Experts of a small language model: a sigmoid router.
Below are experts of layer 5 (counted from 0) of a mixture-of-experts language model. Rows are named router (the router's row for the expert), gate (a neuron's input weights, with its number), up (a neuron's input weights, with its number) and show model dimensions 0-127. Each number is 200 + 40 x the weight over its row's rms, rounded and kept within 0 to 999.
Before each expert's rows: "mostly gets" lists some tokens that are sent to it at least half of the time; "comes after" lists some tokens at least twice as common just before its tokens as in all text. This comes from a sample of Wikipedia text that the model never trained on. Tokens count by the router's weight.

# expert 178
mostly gets: " st", " cl", " pl", " fl", " bl", " sl"
comes after: " a", " the", " and", " to", " was", "'s"
router,160,244,230,242,130,161,142,198,229,224,170,178,246,212,260,171,222,190,181,222,242,198,194,160,157,151,158,209,264,200,206,167,293,172,240,222,241,291,145,214,211,158,209,203,177,221,222,168,212,227,241,219,222,227,221,207,177,142,251,259,174,133,190,232,217,232,187,182,177,172,234,253,231,198,240,232,249,201,194,209,184,199,213,261,192,232,204,213,216,90,216,208,250,174,247,132,185,210,194,216,176,189,319,189,216,236,183,284,211,217,211,162,240,144,142,280,176,187,208,223,152,249,147,99,252,119,164,165
gate0,151,200,195,234,224,192,183,216,160,211,211,180,210,155,174,187,222,257,270,188,182,247,191,170,257,140,194,229,299,151,179,178,239,133,174,127,183,235,168,266,248,261,251,249,222,193,259,170,225,248,174,119,166,182,207,295,232,212,268,175,209,219,224,234,162,159,232,162,157,233,237,187,187,175,166,198,158,207,199,203,156,196,195,243,240,263,194,206,219,199,250,199,164,215,93,157,176,246,203,250,223,167,174,158,241,268,204,288,178,169,282,204,257,192,164,201,191,300,176,150,234,175,185,185,176,259,185,225
up0,213,140,211,175,191,170,154,181,202,157,166,247,257,215,132,276,233,248,189,198,230,225,248,205,228,222,249,200,224,188,202,165,274,185,230,163,189,111,212,244,176,114,228,199,205,283,243,200,284,184,225,129,168,166,215,181,270,234,196,222,235,226,253,259,164,228,223,193,154,166,200,213,165,242,186,163,201,333,143,214,176,185,133,208,240,236,164,230,145,104,245,216,139,180,128,187,228,185,156,223,216,216,174,156,195,215,138,250,216,220,173,189,213,178,155,185,240,249,210,191,165,167,177,225,134,189,185,149
gate1,211,219,161,210,211,174,100,168,166,231,197,201,149,140,156,226,160,236,234,180,194,111,229,179,177,235,209,213,99,208,143,243,184,210,231,235,217,230,137,213,219,181,213,130,184,164,228,234,201,147,206,246,206,250,213,170,205,190,225,172,153,185,205,253,284,221,151,225,198,216,183,243,186,165,150,159,232,218,245,161,222,228,235,186,207,178,156,243,177,135,204,182,187,141,244,219,251,244,133,287,218,204,220,93,272,96,187,225,223,184,244,176,228,204,149,217,215,283,290,232,197,196,217,132,215,224,223,197
up1,226,202,131,242,169,265,106,223,222,199,185,209,231,216,116,188,204,168,160,203,163,177,183,247,107,249,206,240,199,291,187,205,218,174,207,200,159,194,166,195,187,213,128,219,207,181,167,290,232,228,236,200,214,185,146,220,229,176,258,259,205,180,242,264,182,237,227,228,226,182,198,208,230,215,267,235,258,168,236,143,197,250,191,211,241,197,181,227,206,288,133,284,218,154,217,220,225,201,158,294,163,219,176,204,241,181,214,183,235,151,200,235,248,220,153,192,226,160,251,235,59,180,203,238,212,155,217,212
gate2,248,177,178,142,211,139,203,145,160,242,162,239,236,221,221,167,157,264,276,215,196,259,225,248,212,252,184,152,130,156,261,274,211,215,243,188,230,284,218,211,250,185,196,215,200,236,179,137,241,172,266,151,229,214,208,188,244,222,224,154,150,227,188,130,221,162,157,210,218,180,200,240,186,277,158,216,287,191,174,194,144,269,173,275,132,254,226,188,146,224,194,245,171,235,224,216,239,188,231,219,209,243,222,181,195,159,179,247,188,243,161,221,160,231,185,225,271,170,218,175,223,160,225,94,182,245,175,139
up2,195,189,192,255,197,150,223,194,139,311,197,210,209,158,226,239,204,140,186,206,256,188,209,214,202,257,212,171,132,176,148,248,150,197,129,167,249,127,199,290,249,246,281,212,179,267,210,259,197,155,210,161,210,316,220,156,187,195,258,139,212,171,163,185,215,148,168,199,203,137,220,234,186,221,168,156,205,139,196,187,192,177,175,240,215,129,192,272,166,202,165,201,245,195,146,203,192,237,209,217,256,194,213,97,164,207,196,151,247,182,177,245,193,156,237,221,212,224,219,200,248,179,265,239,221,249,243,147
gate3,167,209,177,213,217,96,238,243,289,268,157,154,144,222,218,148,219,197,214,282,235,218,220,218,162,137,225,213,192,102,209,143,201,254,162,244,136,170,163,220,134,278,166,200,218,171,193,201,252,194,170,184,200,171,193,204,115,172,145,216,156,224,178,229,176,200,232,170,134,130,233,228,215,199,144,215,217,145,192,235,275,207,168,184,184,157,261,223,207,195,204,249,246,131,217,133,209,214,229,229,160,169,303,210,171,254,217,239,167,222,238,220,164,239,238,236,169,192,200,246,190,172,196,260,206,138,183,190
up3,262,236,191,204,237,233,189,195,178,229,251,185,194,231,174,199,174,230,187,258,236,266,158,197,186,235,228,244,183,137,226,257,188,117,233,236,264,158,228,228,224,242,198,243,263,200,198,225,158,212,213,195,260,200,204,188,216,194,168,158,207,251,162,236,235,132,211,229,206,128,274,232,260,245,204,130,262,235,128,175,244,241,202,213,236,192,180,170,154,241,294,211,255,277,162,152,135,222,242,259,208,164,194,219,147,204,242,251,216,176,222,137,147,178,241,128,161,259,182,251,153,205,161,279,202,226,165,182
gate4,248,190,161,305,214,158,144,175,194,243,175,189,220,206,204,237,192,197,257,185,225,224,228,230,157,236,243,222,186,263,165,175,182,238,221,179,131,288,171,149,233,200,184,122,124,134,239,184,198,180,193,213,90,232,211,197,242,232,170,274,162,196,143,170,108,178,165,191,162,167,181,217,280,226,217,213,156,179,110,236,233,236,142,217,222,222,162,279,183,244,203,237,181,232,215,263,170,187,208,108,187,159,228,160,213,166,172,247,190,220,205,220,162,199,205,202,230,213,186,225,254,203,244,168,276,173,238,152
up4,186,156,189,172,146,200,180,166,221,176,241,217,218,171,253,247,216,203,183,221,239,148,311,246,215,213,223,155,236,251,209,142,250,238,271,199,176,234,212,160,157,136,206,152,237,172,264,194,196,158,165,168,204,293,268,247,224,249,141,195,234,161,213,185,222,212,200,185,230,195,211,153,191,216,200,218,177,203,181,222,273,268,209,214,214,150,135,233,208,199,162,247,183,216,144,231,267,221,142,269,216,194,137,265,195,259,157,215,243,204,144,273,245,144,200,185,240,196,215,269,218,228,235,159,208,157,278,289
gate5,173,169,251,239,162,246,198,200,200,243,169,266,247,132,232,227,129,206,271,200,141,226,133,242,275,163,208,240,238,225,176,204,183,250,327,117,212,194,231,214,266,212,135,216,192,259,145,214,225,217,222,187,193,241,162,205,224,235,196,231,145,247,211,232,197,196,237,151,188,202,175,245,172,276,243,247,166,275,133,223,225,197,205,186,171,158,148,191,182,212,217,227,240,234,171,202,231,186,226,127,163,161,257,268,175,213,169,257,169,183,256,163,150,225,297,191,178,158,205,172,199,144,216,194,178,207,153,188
up5,176,191,202,176,200,225,231,196,203,242,162,214,235,268,198,180,217,118,230,251,218,206,168,266,246,173,121,254,221,219,158,212,229,195,250,197,267,159,218,204,136,243,213,261,183,271,202,201,269,244,254,200,139,259,201,239,156,206,226,189,237,173,151,167,166,113,261,88,156,176,139,194,183,232,205,130,158,194,191,212,198,246,174,229,170,262,188,229,123,206,160,96,164,181,184,97,226,206,202,233,209,170,208,237,127,192,212,216,194,240,107,207,169,182,204,235,147,215,206,159,214,196,207,193,210,209,237,219
gate6,232,245,142,222,94,193,235,174,205,319,180,204,250,115,195,200,232,248,212,223,244,210,269,158,222,134,135,172,188,215,185,194,256,129,254,225,157,199,173,213,167,202,198,149,222,161,241,169,212,203,181,283,145,135,166,263,226,192,234,170,190,227,172,244,187,209,174,253,175,214,234,249,145,102,203,147,223,179,210,142,240,152,199,246,238,207,135,282,160,182,201,193,212,188,229,234,180,188,233,227,168,224,190,201,224,237,153,318,225,151,234,200,223,149,214,168,184,220,189,210,216,211,160,157,210,165,208,220
up6,203,218,233,203,203,258,219,195,219,291,200,158,188,179,181,176,138,211,142,153,230,228,181,152,191,126,224,229,127,138,143,220,113,188,160,135,208,207,190,281,189,166,227,174,186,174,283,202,229,224,172,235,175,198,197,204,260,147,227,165,221,208,150,210,174,122,172,185,283,222,247,175,202,85,277,161,157,268,169,203,206,145,168,254,229,196,207,233,166,199,185,239,184,160,219,187,170,245,221,226,178,255,240,172,222,268,170,265,246,192,188,181,249,277,244,169,176,191,248,198,273,205,205,189,229,209,227,144
gate7,150,201,285,197,223,180,135,228,218,152,225,166,244,210,236,248,167,234,258,174,223,210,185,159,192,165,191,218,208,205,136,226,238,180,223,138,233,237,270,162,228,187,200,177,140,164,172,196,210,177,218,183,239,227,201,235,242,239,145,291,191,178,110,149,104,156,150,291,236,249,263,240,145,216,181,260,164,211,259,151,199,191,218,191,142,226,203,204,259,219,212,243,164,270,216,248,183,239,225,79,212,185,206,217,211,206,212,228,187,160,265,189,159,212,183,162,174,218,112,213,196,228,245,213,202,234,194,137
up7,184,193,231,188,179,132,216,177,218,206,227,216,162,288,164,203,254,220,191,172,202,241,123,162,130,169,201,270,167,283,122,194,177,230,172,172,149,169,173,274,195,169,259,224,141,177,248,161,181,218,216,175,192,245,232,174,163,176,124,226,206,293,151,147,260,165,171,216,231,198,172,166,164,174,104,238,285,196,257,149,183,200,183,181,93,239,255,195,252,179,207,181,232,207,225,237,162,241,200,140,227,201,183,143,150,180,234,171,199,163,202,160,160,212,201,178,199,198,232,263,213,164,234,259,245,208,188,160
gate8,194,170,218,179,239,219,209,123,215,210,141,181,150,178,154,245,205,162,275,223,230,250,94,144,144,158,151,182,233,241,131,225,226,193,218,219,186,186,207,198,233,190,152,219,163,155,201,233,211,162,194,226,116,167,197,124,147,242,223,216,170,157,182,167,143,160,235,130,204,157,209,144,218,245,313,266,225,198,227,207,212,245,240,230,205,226,205,144,167,234,163,224,177,207,274,214,269,229,194,175,167,191,279,236,163,213,225,190,219,263,156,149,192,187,191,227,235,181,297,238,160,143,196,202,244,247,154,222
up8,244,154,195,171,189,197,226,224,214,249,286,187,206,168,212,219,186,233,173,181,225,223,229,209,169,119,173,253,241,122,173,198,257,185,221,173,237,120,163,187,213,192,198,214,188,149,150,206,233,240,267,70,178,168,239,160,189,223,175,216,207,201,138,140,197,193,145,157,193,177,210,170,156,157,246,217,174,233,241,175,200,174,280,207,135,143,213,204,234,143,213,168,249,216,158,195,233,223,241,171,192,198,155,230,279,187,214,223,155,202,244,145,161,235,186,153,255,316,244,186,248,94,151,230,221,206,193,235
gate9,209,230,226,246,206,177,273,230,203,184,137,236,224,190,196,200,264,192,198,211,247,214,228,105,164,174,218,223,242,161,211,206,231,220,207,157,183,266,281,222,212,227,250,244,221,213,247,190,216,157,203,170,193,251,286,171,137,173,211,122,167,132,230,265,272,210,200,132,179,265,242,207,170,172,248,151,226,184,208,174,159,249,212,223,262,300,268,237,205,172,213,182,159,205,160,210,266,136,244,215,134,146,183,223,145,243,150,165,172,235,283,217,228,266,257,188,170,167,176,216,199,205,234,232,185,205,147,202
up9,195,193,150,233,208,151,164,222,220,216,236,189,181,233,170,220,229,210,242,158,292,159,189,130,229,131,146,225,212,127,139,179,208,207,217,179,115,242,237,284,231,232,173,185,218,176,252,288,207,207,209,166,162,230,185,238,278,150,181,233,311,266,193,285,234,208,173,218,192,229,231,256,210,181,212,227,157,181,212,167,151,175,188,224,130,234,142,221,224,197,184,232,194,232,133,224,220,213,249,201,197,160,230,260,255,229,185,252,165,159,177,160,226,210,197,240,234,200,324,241,202,252,234,252,209,194,198,191
gate10,164,196,174,210,194,259,220,191,190,282,178,174,182,198,227,200,250,220,173,166,223,280,187,212,213,230,53,270,209,168,209,161,236,167,196,143,252,229,142,217,233,187,186,194,249,216,220,237,254,193,251,238,157,230,162,221,103,196,207,226,166,150,148,179,178,242,195,183,212,200,250,143,246,71,181,156,231,122,265,161,213,291,164,220,236,238,177,188,201,177,239,230,221,202,213,164,205,102,182,235,143,182,225,187,188,201,270,240,189,199,209,135,227,212,158,219,215,141,190,155,182,208,215,168,195,234,211,181
up10,208,271,188,228,163,174,246,186,212,219,250,260,189,210,140,185,197,250,197,203,209,190,240,267,243,225,169,184,152,215,169,113,227,168,202,113,219,226,227,269,168,201,204,197,255,164,157,191,225,154,245,205,185,166,242,198,226,203,262,209,226,189,266,164,278,121,215,186,176,219,199,204,225,251,226,162,152,157,262,170,247,305,224,201,185,180,223,134,177,226,225,265,236,181,230,256,180,219,277,188,245,267,173,235,245,187,241,252,202,204,144,191,181,236,276,240,214,160,171,219,269,280,237,261,238,139,177,190
gate11,165,106,243,201,177,210,156,157,181,190,216,201,174,180,251,226,225,224,209,218,199,173,193,294,200,190,136,226,194,167,199,183,217,139,236,195,233,234,214,178,187,241,191,229,209,227,305,187,197,269,217,167,179,185,194,301,203,203,149,220,219,235,159,188,140,238,193,195,234,253,211,297,282,259,167,205,241,195,226,264,228,235,189,212,129,225,182,192,249,143,228,200,195,199,255,180,169,132,147,168,195,128,209,264,155,225,205,332,164,235,158,166,156,232,196,240,134,252,165,174,203,223,177,188,198,236,163,252
up11,208,242,194,172,235,182,199,184,198,267,228,187,172,179,192,181,163,165,275,175,254,229,160,191,135,162,193,203,192,143,76,216,200,170,231,175,210,228,146,192,214,236,230,154,230,206,186,174,208,211,219,125,179,227,200,167,180,276,106,160,107,213,219,178,174,148,127,192,236,148,190,231,232,241,161,155,157,216,237,252,247,190,225,156,170,190,175,177,207,163,150,118,257,161,199,201,159,237,178,207,133,251,220,186,172,171,243,194,115,188,224,228,128,303,161,223,227,209,245,222,154,133,219,231,257,173,237,198
gate12,141,232,101,194,213,218,205,195,233,157,163,216,193,258,209,189,150,190,142,242,182,237,232,232,201,168,162,240,165,178,193,196,203,195,220,230,194,236,217,144,218,193,217,165,180,264,237,182,301,190,151,215,230,287,231,184,225,201,172,276,221,198,162,217,186,231,273,198,221,193,253,213,210,199,184,249,250,122,70,171,220,206,231,239,239,152,220,249,204,217,268,194,230,220,215,156,104,225,198,236,214,186,284,257,98,259,181,239,181,240,154,214,235,216,203,227,160,116,196,204,172,244,168,144,186,222,206,167
up12,225,185,217,120,251,225,237,147,152,179,225,197,136,165,183,173,201,133,210,216,131,171,269,198,181,181,168,175,166,211,167,212,187,197,204,293,242,200,233,203,237,207,197,170,231,228,253,185,118,143,154,224,195,241,247,229,208,172,179,141,176,130,142,159,176,213,167,201,167,222,205,197,245,154,216,129,220,212,199,198,144,132,169,197,253,171,271,206,199,188,276,128,225,197,246,271,219,169,176,185,250,192,223,218,145,182,205,179,204,158,125,169,162,257,147,289,169,164,161,143,250,157,247,253,125,214,236,242
gate13,182,149,160,264,196,229,134,179,180,201,125,176,160,167,193,186,106,224,135,229,205,210,163,194,136,211,184,161,229,161,237,304,171,210,202,195,219,218,237,213,203,151,207,171,285,266,227,191,211,125,182,142,151,206,206,121,118,203,153,200,181,201,251,195,181,179,176,201,138,178,266,228,250,303,182,240,271,231,193,149,243,162,140,140,173,243,225,237,188,237,272,232,202,194,213,170,204,220,204,185,229,209,229,244,156,257,190,201,213,276,228,214,240,147,210,208,160,203,167,284,176,188,206,190,205,235,168,145
up13,261,217,228,222,221,198,242,227,226,201,123,172,192,249,186,188,204,186,125,233,228,135,178,260,261,180,198,247,153,171,231,159,223,121,192,172,208,159,217,258,237,214,280,208,199,168,179,191,198,198,193,210,224,198,214,249,135,217,172,271,235,191,253,271,271,131,196,164,206,267,144,237,258,207,137,195,171,163,211,281,223,180,185,189,184,146,244,216,229,145,239,237,146,146,197,208,186,173,176,130,228,167,121,237,206,155,176,179,192,172,191,201,279,178,209,162,109,215,231,149,179,215,187,241,131,256,176,278
gate14,296,220,235,298,187,251,184,195,197,209,163,208,214,180,237,186,219,223,224,172,175,235,140,159,149,270,233,269,148,215,187,241,216,225,222,239,230,272,183,226,267,170,126,226,206,203,216,182,242,179,188,218,205,214,219,224,217,180,210,214,207,173,277,137,234,234,131,192,182,158,225,113,197,210,264,221,242,135,201,209,205,176,112,178,229,208,186,206,191,220,224,316,187,253,232,226,176,247,269,249,130,165,267,152,231,185,247,223,224,180,196,262,241,217,235,235,168,143,202,240,160,240,135,145,240,168,182,194
up14,158,136,190,180,204,236,274,233,249,256,258,215,196,198,153,138,205,197,249,231,199,151,187,145,147,220,185,282,180,189,231,171,223,212,193,241,199,208,213,245,239,139,200,294,223,270,239,194,172,216,231,195,184,209,195,283,134,176,148,107,154,255,213,139,248,127,235,165,217,219,180,197,89,193,210,142,221,172,261,177,312,190,234,234,189,225,156,249,192,213,228,209,147,194,180,155,176,188,152,223,278,207,221,128,212,219,200,206,179,229,222,180,219,260,200,204,171,225,221,218,209,213,138,192,169,145,167,169
gate15,249,201,220,192,137,254,176,202,167,210,202,206,160,221,176,288,222,288,185,168,252,234,223,199,153,220,146,266,195,194,246,176,265,197,149,228,186,220,178,244,261,208,203,161,264,227,173,231,257,155,199,100,233,236,174,166,258,193,241,236,204,153,140,261,234,218,178,217,182,123,259,225,205,177,194,186,209,173,241,91,160,151,250,153,170,207,226,151,146,167,120,244,206,205,191,148,224,208,219,208,199,157,216,167,176,220,215,280,150,181,181,200,201,157,306,186,205,170,276,181,200,180,239,197,182,202,136,233
up15,160,191,148,153,203,190,191,170,176,221,151,230,181,245,209,141,114,251,198,235,153,159,177,170,184,165,278,229,191,232,186,215,204,268,169,251,200,297,234,243,218,184,162,178,217,291,178,202,200,223,215,170,187,187,131,244,204,197,118,213,210,202,129,128,223,193,199,221,199,175,222,221,186,199,220,248,209,249,252,191,207,115,197,193,123,281,135,193,239,249,276,107,184,149,270,185,195,214,242,198,160,183,257,207,244,160,148,230,216,240,205,188,162,182,249,279,209,228,224,253,202,177,191,224,209,225,140,134
gate16,187,235,163,193,195,232,162,220,200,255,219,200,261,209,239,202,113,206,246,226,253,285,241,238,162,258,247,174,142,175,205,198,221,162,242,217,233,241,102,200,250,184,166,240,132,175,241,198,252,165,126,149,156,254,229,207,209,320,230,125,190,144,223,163,233,200,148,209,132,155,205,253,245,221,167,199,236,218,222,171,241,249,191,201,192,189,216,252,213,201,216,231,198,150,199,218,248,165,173,233,122,196,229,180,239,144,212,215,252,123,222,216,255,227,142,205,166,152,236,193,185,265,130,201,239,180,201,179
up16,216,221,178,166,156,182,201,253,238,172,124,191,247,258,152,177,236,175,268,213,269,236,112,166,253,206,274,219,146,216,181,278,244,145,196,259,213,213,169,177,210,177,266,235,223,221,191,192,192,200,137,224,215,192,247,161,168,189,142,243,195,158,206,157,172,245,313,253,262,261,232,142,201,192,167,223,261,156,227,216,119,219,214,222,206,275,177,229,164,223,188,213,208,189,189,201,189,236,218,189,192,191,253,197,172,96,279,179,257,136,239,231,211,181,300,152,168,204,194,181,187,182,191,175,193,218,206,217
gate17,177,214,135,170,182,226,163,220,223,247,169,180,202,222,249,199,161,171,203,220,233,288,214,251,226,247,170,194,158,204,206,264,155,137,231,239,153,249,235,152,265,212,158,186,235,183,212,172,132,213,235,218,194,271,197,213,214,168,179,189,190,120,235,204,180,244,213,188,235,250,194,205,197,263,171,188,224,178,146,234,202,260,180,199,289,203,192,180,148,136,189,177,255,148,189,240,219,192,196,196,220,165,232,228,163,165,123,186,264,229,179,224,273,211,143,332,256,162,203,258,239,194,286,131,194,120,247,207
up17,218,217,234,248,184,135,163,171,219,205,162,206,216,180,198,139,234,206,208,159,173,181,209,160,164,215,242,205,93,193,139,211,185,191,135,236,174,180,125,170,187,197,112,124,172,222,191,226,147,193,192,221,210,172,178,206,245,170,177,151,162,176,278,214,158,190,155,228,193,196,167,164,342,224,197,166,262,219,172,189,202,202,159,124,141,193,271,235,157,224,192,228,114,146,171,226,267,204,230,160,175,215,148,122,240,114,213,153,212,227,173,142,210,216,255,228,159,239,179,209,155,196,171,153,203,186,208,253
gate18,159,222,179,251,206,232,190,205,237,191,224,213,256,160,158,186,219,171,157,158,255,238,120,162,181,167,168,221,261,185,116,173,233,284,200,149,159,208,243,238,180,179,208,207,197,260,191,157,205,138,255,145,205,274,201,216,191,143,184,284,193,193,202,227,131,187,169,202,203,206,206,277,180,156,178,276,247,174,180,137,198,155,152,165,152,254,207,204,272,191,212,249,179,139,177,180,266,220,290,133,209,205,203,155,210,167,207,190,164,206,212,208,191,196,141,243,294,139,176,156,96,238,178,204,221,189,212,219
up18,215,208,204,178,189,165,219,136,214,170,233,201,147,190,222,243,174,198,216,154,230,195,264,207,198,160,115,219,238,202,235,163,260,109,218,192,143,187,182,205,253,179,227,219,218,143,225,156,156,246,187,227,242,224,179,223,213,188,197,261,196,176,183,256,185,202,207,213,217,248,202,165,113,211,265,173,183,168,269,283,208,172,273,183,244,177,266,185,143,156,255,169,213,232,223,298,170,163,151,178,218,168,197,200,187,228,263,167,207,184,172,175,169,141,190,198,311,272,209,126,178,219,157,300,146,247,236,243
gate19,122,209,208,176,191,230,129,222,215,238,273,166,203,251,219,164,214,146,248,230,224,224,265,149,186,201,163,264,129,134,206,129,229,232,274,194,278,164,265,222,236,171,226,246,208,238,241,133,248,202,166,225,170,224,195,257,203,278,213,272,149,218,275,195,191,222,200,192,163,236,185,227,189,175,177,227,179,120,256,181,257,173,152,213,249,144,206,251,231,190,311,162,213,208,205,163,171,208,215,274,219,229,261,214,195,236,200,260,195,211,160,231,238,197,149,193,205,192,226,146,196,206,265,200,234,246,234,219
up19,200,192,250,239,164,202,240,186,262,190,159,239,264,172,227,251,249,235,210,150,156,116,247,200,228,275,234,185,223,208,205,159,215,185,202,168,116,162,251,219,193,225,178,194,272,236,212,263,180,136,179,253,205,206,100,243,199,209,142,270,171,253,171,158,176,168,207,257,176,264,182,261,165,221,219,241,204,188,269,187,226,178,185,240,200,200,110,130,305,204,218,207,179,210,153,199,270,159,215,170,267,150,238,264,188,207,229,234,163,209,203,182,175,148,244,180,208,197,143,261,192,168,174,165,172,162,169,213
gate20,172,179,262,220,216,172,201,199,159,169,162,239,196,197,197,274,150,253,144,163,275,235,207,213,127,186,159,162,216,206,211,229,186,167,212,233,190,192,141,203,174,225,156,220,236,136,206,232,195,172,207,161,201,198,135,186,175,144,200,197,172,198,176,209,257,261,139,124,291,195,247,178,208,248,189,186,210,187,246,149,131,180,214,191,156,205,166,177,196,121,209,261,319,195,246,180,195,162,220,129,226,169,241,131,287,248,139,226,169,224,187,262,197,150,168,139,248,225,198,192,230,276,225,213,159,145,251,233
up20,179,163,195,228,266,185,215,161,218,251,206,244,200,278,225,199,259,214,185,227,232,241,227,222,234,164,146,228,227,113,148,204,224,246,162,189,126,220,181,129,162,172,262,215,237,176,190,100,200,209,214,180,163,172,190,272,197,180,226,268,206,209,120,216,207,150,204,168,214,152,237,224,164,229,226,188,198,146,185,257,238,156,213,242,196,184,203,269,190,176,210,150,186,176,213,144,228,299,312,125,260,194,229,183,218,266,252,108,150,246,165,186,198,196,216,145,208,209,211,198,223,156,221,207,161,187,221,125
gate21,199,206,202,192,252,182,172,154,205,229,152,173,259,143,257,190,253,180,200,150,181,255,248,150,225,208,144,146,251,141,204,217,271,178,173,187,193,241,210,241,196,202,245,187,147,275,202,169,305,154,195,266,144,192,137,228,95,241,234,232,211,220,251,164,230,133,214,182,169,189,194,180,205,192,257,175,184,168,157,182,235,193,192,297,218,190,214,155,188,225,176,237,195,235,120,186,166,230,187,190,156,190,249,148,194,219,161,229,193,237,206,189,269,223,275,197,171,185,163,280,146,140,233,193,186,159,115,157
up21,218,190,234,154,171,163,175,206,177,172,181,149,194,200,162,209,267,210,141,198,200,255,171,269,198,168,197,229,216,195,201,244,167,208,261,147,228,216,271,169,241,155,245,172,147,204,152,140,215,278,207,200,238,258,215,242,179,149,162,215,287,217,112,223,167,153,193,244,195,168,190,228,86,155,154,248,174,286,200,179,220,168,284,240,228,220,240,244,222,206,153,187,123,142,234,215,171,256,155,222,249,200,256,185,236,225,277,190,176,266,179,213,140,230,152,193,256,210,221,219,218,228,250,204,218,207,257,188
gate22,168,221,203,238,140,174,170,173,280,214,178,185,243,229,216,222,203,248,229,215,153,191,215,247,229,129,241,243,303,198,275,154,196,182,167,121,194,188,187,222,238,169,193,201,130,267,166,222,196,70,197,175,236,182,182,220,220,191,229,182,247,202,137,240,174,235,243,189,142,247,195,203,142,157,175,247,254,187,150,167,210,143,194,222,209,170,191,210,206,99,228,214,151,162,160,209,151,230,164,202,153,129,210,232,193,245,211,185,193,183,257,224,230,134,176,206,189,110,206,161,140,170,259,223,165,147,134,206
up22,278,205,177,149,235,196,254,169,277,135,172,188,257,198,171,171,306,174,184,222,198,263,247,237,133,199,251,203,196,171,196,177,249,203,202,190,186,225,210,186,162,157,232,158,172,230,225,234,132,181,245,179,143,187,163,175,144,226,196,220,223,197,269,233,247,226,189,195,293,175,150,137,204,174,205,203,195,142,201,194,150,212,205,202,222,121,212,272,257,275,128,253,218,197,142,180,213,279,212,174,145,184,261,240,234,201,143,214,169,182,98,222,180,211,197,182,172,193,178,197,146,201,135,251,164,192,208,266
gate23,197,187,205,197,160,167,159,256,228,256,180,163,186,288,174,214,143,207,215,249,232,229,262,211,154,260,212,225,256,251,226,188,216,145,217,234,209,249,219,174,213,128,254,201,186,224,172,198,272,212,177,248,177,262,211,278,199,177,176,231,284,213,177,167,230,84,201,233,261,217,230,216,149,158,281,221,153,154,178,210,204,174,181,227,226,261,207,270,164,170,232,166,180,275,204,189,198,261,168,208,252,197,207,166,204,198,192,153,122,154,225,239,222,157,118,186,179,152,271,228,248,242,144,207,200,148,239,193
up23,155,210,213,280,214,220,195,173,263,196,129,205,241,197,225,143,222,190,204,202,225,297,191,229,171,156,180,186,193,202,173,241,256,149,274,217,198,189,122,205,183,174,226,221,159,272,202,178,179,232,173,211,112,285,170,282,238,226,204,170,202,198,184,267,185,193,200,212,228,179,268,221,225,232,219,169,222,141,108,249,153,190,249,205,132,256,207,257,214,208,123,173,232,236,169,234,239,212,266,163,179,175,232,307,212,205,223,136,157,190,242,154,178,166,216,234,189,161,184,224,167,210,224,209,168,181,303,209
gate24,219,247,169,235,222,192,163,223,265,182,140,210,205,240,205,236,198,170,238,145,201,216,225,141,180,315,221,217,188,193,249,134,254,218,195,241,219,249,222,265,194,239,186,173,198,156,188,230,233,216,139,204,119,168,200,234,235,215,304,213,215,130,214,252,198,224,176,206,161,178,246,204,269,177,217,173,195,165,218,191,153,260,106,224,241,198,257,258,220,235,141,289,190,183,275,165,226,161,245,169,190,223,231,160,241,187,232,232,210,154,194,297,215,159,173,158,228,172,240,202,184,179,155,188,174,119,141,230
up24,166,215,228,208,185,161,155,218,218,261,215,138,225,250,164,207,167,164,256,151,227,194,240,189,242,204,239,199,112,203,207,161,140,207,284,182,224,194,174,220,153,179,104,140,125,263,222,197,228,190,274,158,207,305,242,227,183,152,181,236,277,206,136,197,181,170,200,210,241,107,198,197,239,195,139,189,188,188,195,237,230,178,192,208,207,225,187,250,218,226,193,207,152,223,188,199,172,187,322,235,184,211,196,128,231,193,289,242,268,189,133,181,193,267,201,222,245,163,149,230,229,248,167,185,203,211,177,229
gate25,142,138,111,230,204,201,227,246,158,215,206,186,223,235,120,190,236,153,236,169,214,292,245,184,241,185,177,192,221,174,245,223,236,198,231,173,176,182,204,204,230,248,276,175,182,279,214,230,209,169,197,202,205,275,159,210,156,216,224,206,166,198,204,217,117,251,196,184,235,168,196,198,134,257,209,186,173,120,141,177,182,217,170,238,304,176,166,229,213,119,183,178,198,170,184,131,171,173,244,266,230,174,281,179,169,164,209,246,135,227,229,266,234,267,222,197,182,126,234,238,242,175,230,211,204,181,119,246
up25,184,266,212,171,177,277,160,289,176,214,222,155,198,159,174,228,213,199,173,278,221,229,294,275,246,166,190,247,251,263,238,301,164,165,211,119,241,190,190,212,210,222,198,238,235,195,115,239,237,220,214,188,194,201,208,222,264,183,208,221,153,249,240,235,216,241,158,154,272,168,189,178,181,190,265,178,235,194,164,157,246,141,228,285,242,216,243,167,169,130,158,200,286,190,208,191,153,201,128,144,189,126,199,217,206,255,183,171,250,229,207,202,206,169,182,202,257,195,174,169,224,196,157,206,184,206,224,152
gate26,157,198,199,233,200,224,195,203,187,275,179,220,204,164,203,220,168,147,248,245,194,228,198,197,211,201,177,234,223,157,255,147,257,275,236,181,179,216,185,253,246,220,195,156,185,276,262,215,160,338,205,202,169,251,292,235,191,260,186,142,213,178,231,132,222,163,150,248,147,136,198,224,215,198,264,173,168,143,130,183,286,175,231,203,140,218,178,181,157,209,163,185,230,179,189,195,249,200,217,155,196,200,239,230,207,231,197,252,148,284,261,160,196,297,269,251,182,220,147,198,195,196,169,188,196,242,232,200
up26,206,179,215,298,172,184,163,202,153,248,199,178,212,106,206,234,193,240,181,120,162,214,240,142,217,215,262,142,227,231,159,182,242,166,207,234,228,158,215,183,192,144,112,175,141,157,175,211,185,309,141,170,166,146,205,211,230,170,166,254,229,187,221,179,134,216,272,280,229,215,190,216,203,246,206,189,270,206,174,171,221,173,114,253,178,245,209,222,256,214,188,175,140,249,212,200,221,164,179,181,200,267,198,264,244,128,256,229,265,201,265,225,156,189,228,173,215,176,164,254,215,212,211,186,164,215,197,136